Weights of a small mixture-of-experts language model, trained from scratch on English Wikipedia.
Size: 8 layers, vocabulary 4096.
Training: 569M tokens, 11911 steps.
Below are experts of layer 4 (counted from 0) of a mixture-of-experts language model. Rows are named router (the router's row for the expert), gate (a neuron's input weights, with its number), up (a neuron's input weights, with its number) and show model dimensions 0-191. Each number is 500 + 40 x the weight over its row's rms, rounded and kept within 0 to 999. Numbers have three digits each.
After each expert's rows: a language model's description of what the expert responds to. This comes from a sample of Wikipedia text that the model never trained on.

# expert 2
router:481552516476517523544479469534457543499461497508536428491535581434566542489576525439477541505515491514448533542490473548468572526496432475503482516492470509546562552549550512498487453528466491532588433544501530546484465486431482499502479494495495466426433539523439544492432416490469463491502484527583482494472491545484499473475504484407532530494486462567448482497404463488468470434514519465433485534413420518534496472486510543502498512497475505458488547445536584450426491484440528548502560473562439511571511500541481553544485531485536480510492450558578501488506539582470521507
gate1:540485506424505532528482460480493483488464493454516419538525532500489546437472458496560531438562548447550570539477494495448549517513425532472526541472472522447545504528510458501537579466540538519566520561545545486510502492445513513545533479494562499491434517487470575516488544407502411479470494470555489474524429535481448505564461489546490496478462516487526547525435520445467482449533483500486534499560520521560469492524551454470475480487479534412437534476469532531377528478431518533489604504511427457531492490441529506444468459512471556463489451416523471537559508469489533483
up1:525537544485494546445495377432530491466534514498510572535466480477483478574568459502473521496484493508499496473461503538523549510483476418547483465488446495566516534493500458430548536494490506486484547466532503516494503436507491518482516534558455539521439493585464472513473512440479474477426540513526470470554501577585567499525538507416537520532574548530504449511573472534535443419456455516513502503475518563416463547443525477541544456499518521495534548532436417430474500547497501409517483442537538502509509441513507535566504504482566523487507468539465595432483481515481499540
Table cell separators. Pipe separators between cells in wiki tables of sports stats, election results and discographies, plus semicolons in numeric lists, e.g. | 41 |, 0; 0.

# expert 47
router:458524487568555471517463451540544613492478484482570483485496632471539479465538523528504544496553480459543456548475490472435569571471504478493585488447478553529480519463501533477460499536462466524566470461492477475487459515421536501551545413475535470466516461535494496515450429447485503552490536501528525419509504543441478471576524451480500536498502459529498497513420484545496535459527512531451536540470476486547530478458606511511500539459500547505482576555558500557507451525459447510505529475507476471526505556477544498559553546469532544539486406516510547497550443516498453446
gate0:439463459481585597484515503396566509518477471565428555555506450529434471484487514490482404416542484540498483447510465528473461484515487570479558541522433471518543533464468431494521534452462497537433507435490455491461487505474511496449521462527573482462564507504551574528433519537494507505510438498533497439409454486468521479514463461605530508556439461545516511577501495516430470492472525491453491567483437501502522483493492478529470529520479536460515486430539511452579474497498514495492532525540528468427508442456471479529528487532532518473433479520493550543557485476548489523
up0:469483499530542597532539442497520519533494481501458518513517492496484516436500482459433469476569364513451506488462500537516480572508531574519550541467484573480586549509513474512535533495473462478479486463452441477530578494502575493566530536530542537535529495454574541511417539388530524463527441502469469497480497456475568492575454522534474538548507421526482517531471485526553463521481516468493484505454479452479505521466534485471486539444466559490513455455595535485489527462526514527550571528539614490494537455451525450526505489447473563510499497475514525537497477499471440569
Line breaks and headings. Line breaks ending list items and table rows, plus section heading markers and table separator rows, such as ==, ===, |---|.

# expert 21
router:520512560518567549504494457499523506468384488468512453510504581416557519492505562461483495523550550553472458469491451467503495521436454468519525525496447501544492515517524495471502464507453485485525475533501463414522438468420496523453505492538512452523548567525467487455513472521405524457533475538542483417452436530495527553529496481490531606550490478541507539480444429564506516443550519466429488562489499480557503463486567577561462569466502527426423497516571533470481474542489496546462547525535447496577505550510505470504531434503489561469532478517493543454491490550456521465
gate1:407476476474487508420478485498574466561461468473524495505496486501502474529481553574504495534597466523520385451461503472533446524444447457514511489510486467477524545568504472481524509469422493543452544461459491522522494546435461540599473530420479555529533519481529558486483458557501437442533490497486515477448484496508517497570458573508524502449506430496502495538508480434483473496528440518453470454557475476558449533479460492502523510491470541477549514587482531504495401527544504534496439500524456439560512534562468491508502491543511494523491430489476495383458537566520574461
up1:541494527480518490539541580428510498581483499556514534484463476475491454503547502481562533598554466405496479577465519464412430462503562479462504475533465501515490439505466470507493488532466508446455466466585523521504458443460523392501481506385518423532499582502454575483489520476492503480568466495521543531505523440539497443506554534500461424476496495497508496482530493512491491538542557422464517518521526529471504446551488462463471536507495502510486540479472496556468497491531485508485502510471513458509531584469520548560536566458425483539461633438478491470516473523537462512
Percent and table tails. Percent signs after vote shares in election tables, plus signs, pipes and semicolons closing cells, and the w in website www addresses.

# expert 24
router:458460536495482540516472538467541557513476534545553431520555560445577520482549486414479498527498427532459541509546463445479472562486511497506552481501455465534482516500520472467471442539484490488571455439481468466515474524445533483519583461541524478439624570517503537463431480511488494471499463499502512515516529519436527484539453503433496537525473455524430542473482523527448483483577446520470512555522459445509453502458451484453419566443455508458469536531544521539478442490484451480527556530527458494543535483493467447575509485445470454490468476494581569470468503598427488513
gate0:498502557490518479425507506483509567506453542442427495485454537419532505516536527481518526530469484426620550528488480533468501535502560506510486555498416485460473477501515469520521507444481531499572502468451486473530388506519517492476495456503481521486576431501531507473540452482412476439490517450525470470483504476548490495500465512462452515504509602445560538526480523505482552448551432502464547480575471547501446461457563520447448548502459511470534500528570518509518476519489494455552572536503484526448563477478460524543453496366559443499450435510495491452487528544448486466
up0:463456539460503420461499497571477595496506525449506505471539457484611543478475505516479486474457507495488491476468553487473474456528556492469542494526509528536438501486521542535543533538509613512566492488449425484433513482511534452449456488525428467460573470478557438544451556531462569513503481455439520486489539499446452441518524487497520504476553531455543473457472549476494548556512490535428483482537524472461499460474575450511459525516503450496516461475566527486499469541569395439545522553502453484473530507537498493542508487483490498581451437521592460414450540501493546508
Final vowel endings. Word-final vowels or vowel syllables of foreign names and taxa, such as Mill-a, Al-Ghamd-i, albiflor-a, -ina, -ara, -ka.

# expert 1
router:539488483471453533534479467518491515443453494510557522576541544479534571485480561452451556503554537512419498451454391458454586468491482458500526518476448508553474557534495448526477477520538490450516479589504482464505509440425576512487427468518530461522512575496436523499468525434470536542499506497492507479525460549518520505535554498525554520507442486476454465520443459588520434452523539477449527520436503428600439539439533482538492501448478485522467480513526494479490486544479487543443509471522479410534473604507542493502544494414555537513499480516492485488488436529451511480
gate0:545475535482525545547535434479517478477497489552494538458543518533510500523557442511506506450591497577490492480477510455573480492460460453535502485520475533465477561505458551559530485495527536454530529527498502428504464503451470503492467413476538500572502501498452543484512564495481553518442546458518563548473511497587478568501504472506472525500485532476608538519381481515496416517504548463462531498393486469471415460408513531542477448460530461469496490464456511477426498525457470502538497462498545485514449569511544468529472470527507545554548566465427576491445456550503461495
up0:437478426480492556538480533458497529487550506446498503522511537461491357531550569503523474546496513501520523505467499527469510540559559496467435531447523502526555426494487425453548521491459559551498540538510533559463476459527476524555429490463558488519511546537517490531548469578548492465531482499484479490459473460533522410517542521488553517484578417490537604475531533519575480455502502456526529529564479481566485524519498504509505493510512524502578470471439500508519538483472577553510526417521499537487475444482464504504563462540471482483454466474602524490520568569451547450
Line-start and joining punctuation. Hyphen list bullets at line start, opening parentheses and quotes, en dashes in ranges and scores, slashes and LaTeX superscripts, e.g. 1960–61, - Studio:.